Below are experts of layer 5 (counted from 0) of a mixture-of-experts language model. Rows are named router (the router's row for the expert) and show model dimensions 0-191. Each number is 200 + 40 x the weight over its row's rms, rounded and kept within 0 to 999.
After each expert's rows: "comes before" lists some tokens at least twice as common just after its tokens as in all text. This comes from a sample of Wikipedia text that the model never trained on. Tokens count by the router's weight.

# expert 52
router,172,177,178,178,160,254,175,266,199,8,156,205,142,235,236,265,274,149,254,198,208,148,218,162,144,170,211,179,183,213,217,218,255,199,205,204,189,236,202,200,236,267,223,206,172,205,150,206,113,256,256,183,146,209,244,235,265,197,201,156,145,208,181,239,198,179,210,198,129,175,199,221,246,220,163,232,266,158,239,227,206,171,252,245,210,167,131,211,186,135,280,148,190,222,138,199,143,245,150,207,210,137,236,249,169,225,205,164,198,225,276,198,286,123,230,202,251,131,124,185,240,184,175,258,220,184,197,220,189,140,165,241,124,257,216,220,212,232,232,156,119,194,214,238,193,201,201,199,183,215,153,159,132,214,228,181,226,277,211,208,209,205,186,220,219,181,205,183,209,248,199,252,213,211,212,176,194,162,205,221,251,185,217,241,173,177,161,179,154,217,135,207
comes before: " was", " is", " had", " has", " also", " were"

# expert 35
router,188,174,181,186,149,248,154,246,141,166,130,220,151,227,173,232,242,167,258,249,159,137,193,165,153,159,242,152,161,243,235,164,250,174,235,143,143,245,155,170,163,248,261,210,154,159,132,179,178,245,236,168,189,242,235,252,213,162,244,149,169,156,161,255,142,237,151,226,143,213,178,213,225,194,149,261,252,186,244,259,199,167,232,256,176,161,165,216,248,172,254,166,156,223,161,219,168,244,157,240,183,167,234,214,167,230,149,197,152,231,221,228,235,166,247,237,228,163,186,167,247,233,161,250,236,159,151,226,277,148,148,238,171,237,231,252,173,226,240,168,150,253,198,217,140,174,236,236,258,174,168,160,163,241,246,159,243,252,244,250,239,231,246,252,230,249,156,150,242,229,217,219,166,184,183,177,164,174,152,252,216,169,229,267,151,149,166,162,140,167,197,143
comes before: " |", " (0)", " 2002", " ", " 1998", " 2010"

# expert 63
router,186,176,182,183,149,250,152,248,135,170,133,223,151,233,181,245,247,164,247,233,157,131,172,176,149,163,242,123,158,231,234,169,244,178,239,143,138,245,160,185,165,242,262,210,152,159,139,158,182,248,244,169,189,222,232,254,211,162,248,148,171,155,167,240,146,234,151,233,138,217,174,207,221,204,151,255,252,185,251,260,200,165,234,249,170,158,161,209,236,183,259,167,168,225,164,229,166,253,158,239,153,169,230,207,171,224,156,179,156,234,225,234,235,170,247,237,226,161,184,163,249,225,162,245,238,163,147,228,281,146,151,229,180,243,230,254,176,225,231,172,150,256,190,223,140,176,235,227,253,181,170,161,164,241,245,160,242,255,252,248,237,235,239,254,233,246,151,149,243,233,217,227,155,197,179,192,164,168,159,255,212,169,230,269,154,151,170,167,135,188,210,138
comes before: "-", " /", "|", "',", " (age", " medal"

# expert 45
router,208,209,146,210,176,250,177,218,177,94,114,244,200,255,169,252,210,155,222,228,96,229,143,157,177,206,268,196,183,181,287,230,266,155,208,197,205,224,192,213,179,218,274,246,179,193,194,235,198,197,238,185,169,198,225,271,202,180,313,150,120,208,197,160,192,193,192,300,193,206,194,264,248,164,151,222,236,124,192,219,210,208,192,236,168,141,149,211,259,202,212,166,171,266,163,247,189,203,169,220,223,182,200,221,235,261,207,211,185,198,201,259,253,201,242,272,231,167,159,152,218,222,159,243,241,223,165,199,210,140,105,282,156,203,228,232,135,210,181,195,157,234,210,198,158,200,215,200,212,162,188,196,144,209,199,175,216,222,262,227,199,185,206,240,202,200,210,199,227,283,192,197,105,191,159,190,143,211,148,212,181,102,207,258,224,208,138,183,114,141,153,167
comes before: " the", " on", " in", " a", " for", " Best"

# expert 51
router,193,168,180,188,149,249,162,247,140,166,122,219,152,222,177,234,249,165,251,241,160,135,184,176,153,164,242,148,161,237,235,169,244,168,238,147,143,246,155,166,163,243,260,213,153,161,133,183,186,242,238,165,182,237,237,252,214,159,243,148,169,157,164,257,147,236,154,222,144,209,167,201,223,190,147,259,253,185,243,255,189,169,234,255,178,161,165,205,247,169,258,164,158,228,163,224,167,248,149,240,176,167,235,215,171,231,154,191,142,232,221,234,237,169,245,237,225,164,186,169,247,222,170,246,238,166,153,227,284,154,146,237,165,239,235,257,169,215,243,168,147,255,186,195,136,178,237,240,258,173,180,161,162,240,250,156,240,253,244,248,238,241,244,252,231,247,153,149,249,234,214,217,155,189,183,187,166,172,154,250,224,169,227,274,159,152,160,169,142,163,205,148
comes before: " |", "|", " States", "-", " States.", " States,"

# expert 41
router,177,154,146,224,86,263,169,310,155,207,219,212,187,191,186,218,288,197,274,185,158,143,182,150,160,162,202,201,150,225,268,179,230,173,261,142,146,238,138,172,182,237,281,241,132,160,108,207,194,238,198,174,190,209,220,292,196,167,274,154,142,188,190,244,212,218,151,222,161,203,183,243,204,186,154,254,285,180,271,238,175,136,231,252,189,197,206,208,221,160,221,141,184,188,186,203,139,197,174,234,177,164,225,195,190,242,149,192,186,199,184,221,250,165,289,242,197,168,177,157,190,224,164,233,249,186,140,194,199,175,140,203,202,232,244,225,193,216,218,153,176,207,180,233,189,143,253,247,234,178,152,190,175,234,250,154,261,301,208,239,226,211,227,220,295,217,172,188,240,179,196,211,182,199,187,177,178,181,160,264,228,200,221,285,187,171,173,180,135,164,192,168
comes before: "\n", " ", " 0", " —", " 1", " 4"

# expert 17
router,194,168,180,174,149,247,156,244,145,166,118,221,155,215,173,234,245,160,253,243,163,137,188,167,154,164,240,147,162,242,235,163,243,187,237,146,143,247,155,160,165,242,253,214,157,160,135,174,172,245,234,171,199,232,233,249,218,164,240,151,159,152,168,251,147,238,154,222,142,233,174,196,226,191,153,251,254,187,243,255,194,169,240,253,188,160,162,213,245,165,257,167,152,223,166,229,170,252,145,246,171,172,236,216,165,232,155,185,140,234,219,230,233,169,250,239,230,166,185,167,247,231,168,246,238,158,153,223,269,150,150,242,175,235,234,252,173,223,237,164,153,254,170,206,138,159,233,237,255,179,172,159,159,240,252,155,239,249,245,248,244,246,251,250,226,244,156,149,250,229,223,213,158,209,188,185,159,173,147,247,229,172,221,274,151,145,163,168,143,168,202,148
comes before: " of", " and", " in", " to", " for", "'s"

# expert 73
router,193,173,181,176,149,243,148,242,142,166,127,221,150,226,177,237,243,166,250,243,159,135,173,178,153,160,240,138,160,238,232,168,239,170,238,139,144,244,155,156,159,242,258,212,153,157,138,172,181,247,235,170,181,229,231,248,217,162,243,143,168,149,168,245,143,246,153,229,145,211,174,206,221,195,148,253,255,187,247,256,207,168,236,251,186,161,167,211,247,179,257,167,160,222,164,226,170,254,143,248,181,168,230,206,168,233,154,195,144,230,219,229,236,170,246,237,230,164,187,161,254,222,157,243,240,159,148,226,271,154,159,244,172,234,231,247,176,216,244,165,151,254,182,196,138,164,240,236,259,179,183,167,160,238,248,158,242,252,241,250,241,246,244,250,226,249,157,148,250,230,215,214,155,194,188,183,163,172,148,260,215,170,231,276,160,144,169,160,139,173,208,149
comes before: " of", ".", ",", " and", "s.", " to"

# expert 49
router,171,183,143,128,174,353,181,243,164,137,139,217,227,212,232,213,262,177,233,218,138,152,170,194,123,214,256,179,166,274,260,209,268,209,195,170,129,221,146,175,215,201,245,217,89,162,177,211,200,211,199,192,174,218,203,205,207,197,245,160,138,125,193,205,131,204,173,224,151,247,209,259,231,166,192,207,220,205,241,250,222,152,185,221,127,169,144,239,215,203,213,199,175,190,223,227,145,224,171,205,179,117,244,224,165,206,173,195,168,245,232,175,234,171,217,227,219,120,205,114,224,189,144,254,211,144,199,267,169,202,210,231,139,242,213,193,206,213,262,128,128,230,232,238,142,158,204,206,214,110,243,230,181,230,223,180,286,242,246,239,219,257,224,220,241,250,183,189,252,225,255,243,218,182,180,171,167,161,191,250,247,180,217,253,200,172,165,173,213,215,212,188
comes before: "\n", " in", " player", " and", " =", " of"

# expert 0
router,181,189,206,184,69,275,186,268,170,183,187,215,188,184,182,183,264,192,204,199,126,173,183,183,199,174,225,160,193,260,254,246,215,192,225,130,162,281,94,214,164,283,228,268,162,188,192,214,180,259,202,160,225,210,258,241,255,138,285,170,201,192,203,238,150,204,164,243,121,201,201,189,241,211,162,258,216,151,193,190,254,205,231,216,194,101,144,219,190,197,227,129,156,260,189,236,114,255,195,213,176,124,240,254,207,233,193,135,198,216,257,272,240,202,212,282,193,102,196,205,218,219,198,223,248,205,152,264,245,172,188,184,146,193,229,221,162,191,184,159,198,203,228,201,205,180,188,219,187,172,172,197,150,203,168,137,262,269,208,245,182,223,215,251,238,209,139,195,225,226,204,229,143,142,129,169,188,173,170,220,194,192,262,212,195,191,188,217,132,219,159,185
comes before: " |", ":", "–0", ";", "–9", " –"

# expert 62
router,209,217,162,210,186,247,140,220,176,110,128,264,163,231,134,237,198,171,188,216,170,198,181,129,214,175,250,210,194,250,328,251,205,169,283,169,165,293,174,174,152,220,203,225,156,159,190,185,164,230,211,201,184,220,262,196,263,148,236,157,128,146,124,197,215,234,180,195,201,260,156,246,293,156,154,245,238,171,238,204,189,128,175,210,178,182,217,200,227,203,202,164,188,229,135,218,94,227,209,234,165,179,231,251,151,257,130,207,184,224,199,192,199,122,211,211,265,202,176,162,198,222,220,239,200,192,149,233,248,183,168,253,194,284,237,241,153,224,244,180,176,201,151,241,173,168,256,210,259,151,167,191,119,240,192,186,235,296,189,229,240,245,221,268,212,200,166,187,225,220,237,207,204,180,139,165,148,181,190,227,250,140,197,232,238,167,187,198,199,167,213,175
comes before: " the", " to", " a", " that", " in", " by"

# expert 47
router,144,167,177,171,152,211,153,282,174,154,212,222,154,195,146,181,220,149,191,224,135,210,165,185,210,128,248,192,100,241,263,221,196,162,255,157,181,206,138,201,183,240,227,247,124,178,201,173,168,233,176,200,212,252,240,216,259,182,199,183,194,170,132,195,155,235,198,188,202,221,203,248,277,143,196,229,264,190,210,228,256,172,283,204,201,199,106,240,259,162,230,99,136,187,223,181,130,253,148,213,206,135,270,247,204,217,158,182,203,211,275,275,220,167,206,235,230,113,144,176,276,234,187,219,270,156,158,254,205,217,195,192,182,212,226,195,184,184,178,214,182,216,165,247,184,200,278,223,264,154,214,197,208,296,217,211,228,210,231,203,191,257,206,233,287,215,141,172,253,206,250,171,184,219,196,210,187,172,214,231,197,143,241,198,169,124,163,153,195,208,160,161
comes before: "-", " •", ":", " Total:", " Coordinates:", " List"

# expert 65
router,180,188,141,197,148,273,181,244,104,191,177,187,160,228,201,280,220,176,251,228,139,191,213,175,181,164,207,225,136,215,237,196,255,163,217,165,190,289,141,209,163,296,202,208,193,192,194,169,152,219,234,164,160,199,240,268,246,124,295,188,206,186,164,247,118,233,159,217,191,188,204,193,203,215,129,302,208,192,227,180,209,181,202,197,176,188,140,217,205,222,227,182,161,203,149,244,128,238,221,212,193,154,251,188,221,246,188,193,163,245,258,226,238,196,203,280,193,72,144,210,253,239,194,225,208,181,192,249,242,198,105,205,220,206,204,205,143,244,191,205,170,190,199,221,196,164,209,197,211,149,198,215,185,210,180,181,273,283,231,262,213,254,234,260,282,206,143,190,268,224,182,182,171,148,191,145,171,177,169,235,234,161,208,214,198,185,218,201,75,177,152,204
comes before: " |", ";", "_{", "E", "K", " place,"

# expert 5
router,152,249,161,215,150,220,177,269,181,76,176,252,167,252,162,240,211,174,263,214,178,197,220,118,206,156,240,180,186,215,214,248,193,200,249,230,188,218,162,166,177,232,216,202,200,186,183,236,200,236,278,125,170,235,256,245,250,108,218,173,210,185,201,213,178,209,191,239,161,219,157,208,230,181,134,196,251,165,249,221,247,114,279,243,139,182,187,214,189,150,218,165,206,202,131,188,193,198,197,247,204,193,205,244,194,235,138,185,183,256,205,230,239,173,241,231,246,170,134,127,197,221,186,295,276,194,188,262,210,194,151,232,136,204,223,258,161,228,233,186,203,186,193,205,197,128,267,269,206,172,147,132,128,245,205,160,227,222,204,209,193,210,243,217,284,235,138,184,205,266,257,234,157,158,136,145,155,133,198,213,176,143,208,197,179,203,118,154,191,204,217,172
comes before: " the", " a", " his", " this", " he", " its"

# expert 59
router,180,185,173,185,148,250,150,241,144,167,118,221,154,222,164,238,245,167,248,244,160,133,175,165,151,158,245,152,157,243,234,178,236,179,240,145,142,246,158,180,157,246,255,213,156,157,131,160,184,237,230,177,181,248,231,247,215,160,242,147,155,152,161,249,143,239,156,226,151,255,179,216,229,179,147,251,254,182,243,255,200,165,232,255,182,169,165,213,240,167,262,171,155,227,163,219,166,247,157,248,187,163,239,216,165,230,159,200,155,226,219,232,238,166,248,239,231,164,184,168,244,231,165,245,234,170,153,232,265,154,152,241,163,230,235,247,170,220,240,168,153,255,193,210,145,158,238,247,252,176,185,170,158,241,256,160,240,251,237,245,245,241,239,250,229,244,160,154,249,234,231,226,153,187,179,185,155,175,140,251,210,167,237,270,154,154,162,159,146,154,196,152
comes before: " to", " of", " in", " for", " by", " as"

# expert 24
router,151,172,199,185,121,218,200,220,172,65,199,269,198,226,180,240,198,185,245,186,171,198,174,134,184,180,302,220,186,252,257,189,219,219,231,189,210,217,198,196,155,271,212,197,190,164,145,217,209,263,258,156,191,215,217,233,231,126,218,147,212,191,134,214,186,227,139,230,184,149,167,175,199,146,179,206,224,216,279,250,186,130,262,268,166,188,136,237,180,161,208,131,210,213,222,237,151,192,179,213,158,195,217,219,217,242,181,164,217,264,209,214,202,190,227,285,215,195,198,108,215,215,205,268,258,184,213,238,183,208,132,229,155,207,250,233,183,221,220,211,204,228,193,191,112,167,240,194,264,203,165,143,150,241,214,192,198,222,224,278,262,239,190,245,314,243,191,128,207,207,225,217,129,171,144,148,136,164,188,236,261,119,216,220,237,191,125,164,194,176,199,191
comes before: " the", " a", " his", " their", " its", " her"

# expert 42
router,175,216,166,190,113,275,223,197,183,79,168,253,156,199,165,223,227,198,212,196,187,214,197,139,165,139,202,202,179,204,225,220,195,147,228,122,215,201,203,172,164,277,211,225,187,207,142,242,178,195,283,184,191,222,258,213,237,173,202,114,147,144,165,277,196,207,167,260,196,177,194,256,241,157,172,225,224,152,182,213,169,169,257,236,161,191,147,198,215,172,237,112,143,231,142,236,167,207,226,279,164,165,238,279,123,182,199,185,207,236,235,213,236,163,277,222,264,179,159,182,204,259,152,304,303,181,204,192,181,185,163,254,170,217,195,188,187,232,251,182,203,213,192,201,179,208,205,203,227,182,161,163,130,289,207,182,239,222,240,253,223,202,219,238,294,241,179,151,182,229,219,227,209,174,138,198,161,115,216,233,216,147,207,264,196,127,201,174,173,199,174,187
comes before: " the", " be", " have", " a", " make", " take"

# expert 1
router,220,185,138,164,149,278,177,237,114,180,179,237,165,239,143,212,222,137,236,230,164,150,220,205,132,171,231,181,127,216,235,184,243,193,210,143,129,243,136,161,146,250,223,231,178,202,136,149,195,224,253,138,189,224,244,306,209,172,254,164,171,195,201,278,172,241,150,251,142,175,205,194,226,220,173,262,221,188,261,285,215,203,207,253,149,176,166,212,232,172,240,173,193,188,194,192,185,216,212,192,223,144,195,240,129,198,137,201,164,261,222,276,228,138,195,194,236,183,191,158,224,228,184,218,212,153,189,237,230,134,167,239,208,203,214,233,163,177,239,170,92,210,156,246,122,208,231,272,244,177,189,187,162,295,234,187,271,270,249,255,254,227,196,225,227,234,150,132,242,272,197,237,179,194,182,197,164,135,200,218,233,194,221,220,195,179,173,184,184,200,215,174
comes before: " |", ";", ",", " –", " as", " and"

# expert 67
router,217,232,206,182,171,239,163,236,164,153,116,232,170,233,151,237,229,201,251,232,177,153,195,185,196,185,247,170,157,217,230,144,257,188,236,165,156,241,142,185,219,239,240,197,114,145,151,186,197,235,231,177,206,233,240,246,250,175,213,138,197,168,152,245,167,235,169,225,144,229,209,172,211,170,154,271,250,184,258,253,151,157,229,270,198,151,169,178,239,198,241,182,147,205,132,207,151,262,184,261,209,188,280,184,164,271,144,229,135,217,257,234,235,138,223,225,200,145,222,188,221,201,189,248,209,203,156,257,269,155,162,277,147,249,223,226,176,196,188,215,144,271,144,191,145,192,240,249,235,159,145,116,175,228,218,165,260,240,188,241,222,188,268,237,208,200,162,195,247,268,191,179,178,177,163,167,170,203,196,291,167,147,209,236,166,200,166,136,144,204,185,129
comes before: " of", ".", ",", " to", " with", " in"

# expert 54
router,222,194,139,173,183,335,184,246,166,176,185,245,154,195,187,226,282,151,244,246,157,213,198,165,185,180,227,190,101,212,195,234,216,183,224,176,163,301,95,173,160,206,229,252,162,177,148,165,169,259,264,192,198,246,183,305,226,145,252,156,206,108,194,169,146,240,150,254,174,214,202,209,239,208,134,218,207,210,194,241,223,188,216,234,217,202,148,188,236,164,253,182,138,204,124,199,192,241,186,192,182,163,243,256,196,253,189,143,153,288,213,206,196,179,224,265,193,176,183,147,223,236,195,214,239,157,138,233,188,180,194,222,195,186,233,195,180,186,231,206,84,214,131,217,130,164,212,254,261,144,205,177,208,270,240,199,244,259,235,255,260,204,233,213,224,241,149,166,226,251,208,231,198,214,168,155,176,150,171,208,250,223,228,210,226,177,189,184,179,192,178,236
comes before: " |", " and", ",", ".", " in", "'s"

# expert 29
router,196,173,182,182,150,247,154,248,141,168,133,221,159,221,172,239,244,170,247,245,163,137,180,180,155,159,239,137,160,237,234,158,243,174,236,142,142,242,154,174,159,244,254,212,158,158,132,147,172,239,236,172,185,233,237,252,215,161,246,145,165,153,165,244,144,239,155,225,141,223,173,205,223,192,150,255,253,188,244,254,184,171,232,255,180,161,166,214,242,171,258,166,158,227,161,222,165,250,146,237,170,169,234,214,173,230,157,197,141,234,215,236,232,171,245,239,235,165,184,168,247,230,164,246,237,160,151,224,273,145,153,239,174,237,230,254,166,214,235,167,149,250,186,217,140,188,240,230,262,177,173,167,160,241,251,158,245,254,257,247,240,243,246,249,228,247,152,149,246,238,212,217,148,200,178,180,166,174,152,255,212,170,229,269,153,153,163,162,137,164,189,149
comes before: "-", "|", "ar", " -", " York", "i"

# expert 12
router,188,180,182,182,151,247,160,244,141,164,126,220,151,226,181,237,243,165,250,241,161,146,175,176,154,156,242,145,162,234,238,175,248,179,239,149,140,242,158,168,156,240,254,223,158,161,130,166,173,236,238,174,170,236,236,249,221,162,239,147,165,146,158,238,140,234,154,227,148,191,176,206,224,186,145,253,259,181,240,253,216,168,235,254,183,165,167,215,246,160,260,168,151,224,164,222,168,253,141,248,185,172,236,208,171,233,154,186,153,236,222,229,231,166,249,241,230,164,188,163,251,223,173,240,234,159,150,230,273,154,151,243,168,235,229,248,174,224,235,166,149,256,189,208,140,178,241,242,256,175,178,158,158,245,254,157,236,250,249,251,238,243,249,248,225,249,157,153,250,234,218,222,156,188,182,180,163,174,146,252,221,172,231,268,141,145,163,159,142,149,194,153
comes before: " The", "\n", " In", " This", " It", " Kong"

# expert 31
router,204,182,154,151,171,276,174,206,195,102,151,220,201,191,151,252,242,162,229,188,210,143,181,121,171,148,240,215,160,250,273,196,231,225,253,185,115,295,151,170,217,241,229,230,151,159,172,198,197,210,217,167,191,178,267,232,243,139,217,194,136,157,145,164,163,243,179,189,221,243,147,234,262,172,125,225,282,164,223,235,232,119,183,197,160,178,149,232,251,230,247,198,195,256,147,181,144,255,184,236,177,152,212,225,155,264,184,208,211,225,201,200,212,111,212,182,248,185,197,140,232,231,191,253,234,159,157,215,193,197,202,204,135,250,266,206,185,193,264,134,117,216,156,233,158,162,217,211,201,158,211,219,157,208,246,185,261,271,213,234,246,226,215,240,215,232,204,159,221,268,245,212,176,189,194,175,123,189,190,209,277,145,197,237,241,169,122,175,201,195,204,199
comes before: " of", " and", " in", " were", " are", " to"

# expert 2
router,145,173,201,215,192,212,189,273,165,144,226,209,203,246,159,182,268,196,229,238,194,203,171,146,163,134,233,185,112,283,297,167,249,185,255,170,142,225,125,187,190,204,226,223,173,164,207,218,191,236,210,158,178,218,200,207,204,179,284,202,208,182,142,245,162,243,188,235,172,186,180,249,199,191,185,205,199,148,205,239,183,161,267,218,195,119,150,259,207,159,233,197,167,252,185,192,148,247,174,242,188,217,263,267,208,257,177,204,180,230,217,237,271,92,252,205,230,147,160,140,281,241,201,209,250,173,130,264,215,188,218,214,199,235,183,211,179,248,206,153,137,239,197,199,221,203,217,204,205,205,154,196,133,241,218,113,254,225,247,210,257,196,271,267,323,235,129,188,232,225,190,218,144,192,131,140,163,185,183,209,191,166,271,223,193,182,190,185,199,152,160,191
comes before: "The", "==", "In", "===", "=", "|"

# expert 14
router,217,203,129,206,173,286,172,271,141,175,150,212,198,230,149,241,230,199,240,259,181,234,161,189,151,186,245,189,113,262,275,187,212,184,201,175,178,281,101,212,197,272,245,173,146,188,202,206,133,207,207,151,162,273,261,298,200,194,258,195,167,185,147,209,152,240,181,221,197,227,177,216,229,179,149,253,212,192,205,183,247,172,195,250,153,186,177,197,206,215,216,177,209,211,200,208,51,209,185,237,186,160,188,184,200,231,176,215,169,204,204,264,303,172,213,231,214,102,166,194,254,199,172,193,201,160,181,226,211,203,127,187,211,246,210,187,218,175,197,209,131,210,213,251,161,208,214,235,216,176,238,169,214,229,215,212,294,243,163,232,266,205,261,232,296,246,216,156,216,214,182,199,183,165,237,173,128,216,154,220,194,151,185,196,217,168,194,146,74,203,192,206
comes before: " |", ";", " %", " Votes", " Score", " ±%"

# expert 10
router,196,178,174,188,74,243,143,281,188,93,162,246,152,207,184,257,254,162,248,199,200,201,174,214,162,139,201,190,167,248,206,237,241,194,293,178,183,227,166,192,176,207,197,246,201,151,184,236,170,224,194,181,190,207,251,202,252,189,192,153,177,189,173,229,186,235,182,205,122,191,153,194,238,200,178,204,287,133,243,227,226,204,275,198,198,168,177,202,231,175,295,180,153,227,144,223,178,231,159,227,220,123,216,224,199,257,162,172,173,290,259,205,247,140,260,256,253,101,154,203,203,197,158,212,237,191,125,218,215,157,122,267,156,214,230,261,166,185,260,151,165,235,215,211,187,176,281,269,210,179,144,198,162,242,221,128,266,216,219,253,243,256,203,220,260,210,204,144,193,209,240,235,216,155,203,183,182,186,163,225,188,185,189,208,199,188,151,156,206,154,177,208
comes before: "\n", " The", " In", " He", " It", " This"

# expert 37
router,196,218,177,218,112,295,160,318,156,188,177,198,188,228,165,243,285,197,270,225,186,139,184,145,163,172,219,180,132,213,286,163,236,207,246,175,169,248,154,165,201,283,247,208,128,166,150,173,172,240,208,180,187,182,254,287,199,189,234,176,183,183,183,218,161,266,159,188,183,223,174,203,223,188,143,299,237,206,214,221,207,170,197,216,163,168,153,182,234,183,259,186,178,221,191,235,101,200,191,234,190,186,237,175,193,194,166,221,176,204,200,202,271,188,242,213,197,93,185,212,201,216,188,212,220,189,163,270,262,116,132,204,194,192,227,249,168,241,231,199,174,220,194,182,190,182,286,218,237,184,160,202,175,208,226,185,246,243,249,260,203,201,254,263,260,228,194,126,250,230,212,226,185,193,154,168,186,170,181,218,170,154,200,269,136,158,145,188,96,173,174,154
comes before: " |", " 0", " —", " —;", " ", " 0;"

# expert 32
router,160,183,212,203,137,229,180,268,152,176,224,191,139,238,131,197,214,150,232,216,161,158,220,170,206,178,187,201,157,239,293,181,277,196,235,157,155,208,136,171,193,231,283,265,111,155,163,173,197,214,206,189,206,235,234,252,215,129,227,117,182,156,166,235,195,208,199,253,165,167,145,197,263,180,186,216,252,199,229,263,208,177,234,231,194,129,197,228,219,144,227,139,182,226,165,259,180,218,126,204,202,127,183,231,175,197,157,190,202,212,251,230,271,181,285,212,214,131,132,121,200,189,164,242,245,179,162,188,241,196,179,252,215,231,222,248,157,220,267,179,173,205,169,196,187,209,219,180,196,131,179,191,214,220,206,138,254,328,248,239,227,259,212,236,302,287,201,169,252,261,210,238,188,163,185,213,193,183,222,235,208,162,245,246,193,193,170,175,168,162,175,165
comes before: "|", "-", " ", "|---|---|---|---|", "|---|---|---|", " 14"

# expert 25
router,154,173,216,179,154,214,205,292,171,149,227,257,140,195,169,247,270,123,233,234,192,154,163,198,156,162,208,192,136,185,321,237,245,196,195,160,161,197,108,205,171,200,225,241,127,167,185,214,173,197,237,203,173,199,255,209,250,198,276,174,178,162,158,240,151,225,184,199,144,204,159,219,210,192,193,210,238,205,276,212,191,163,260,197,150,117,195,246,231,214,289,178,181,246,175,245,162,205,156,255,217,150,196,195,166,203,208,190,211,224,211,226,295,192,258,217,276,97,153,129,231,288,155,209,248,177,122,208,230,176,209,212,208,235,203,229,160,190,220,204,163,182,181,195,166,221,255,209,232,203,203,204,152,209,218,179,300,282,248,247,199,198,209,201,318,243,147,138,201,211,209,228,194,209,169,171,160,181,162,203,224,195,248,261,214,203,135,199,206,178,199,195
comes before: "\n", "-", "|", "The", "In", "He"

# expert 15
router,158,165,190,151,200,219,168,270,167,132,213,260,175,231,186,226,214,154,208,256,112,164,211,204,167,179,313,178,149,206,307,191,198,166,229,163,181,192,161,171,204,225,276,222,123,173,196,175,199,198,182,204,210,200,240,228,282,189,230,209,197,210,158,209,168,197,197,233,205,190,181,266,246,154,181,218,259,101,244,190,217,186,244,217,146,197,101,272,253,164,198,118,206,192,216,240,117,257,167,230,218,119,280,186,213,184,159,178,196,249,254,257,237,183,199,203,211,123,159,120,262,198,160,221,190,142,184,203,243,202,196,176,199,217,225,241,204,207,173,204,187,270,195,235,189,198,220,206,222,164,204,177,199,286,210,172,245,198,273,209,209,230,203,195,302,218,198,216,264,206,187,196,204,213,185,155,197,96,139,273,181,135,250,219,181,159,146,168,185,203,172,179
comes before: "-", ":", " Species:", " Genus:", " name:", " Order:"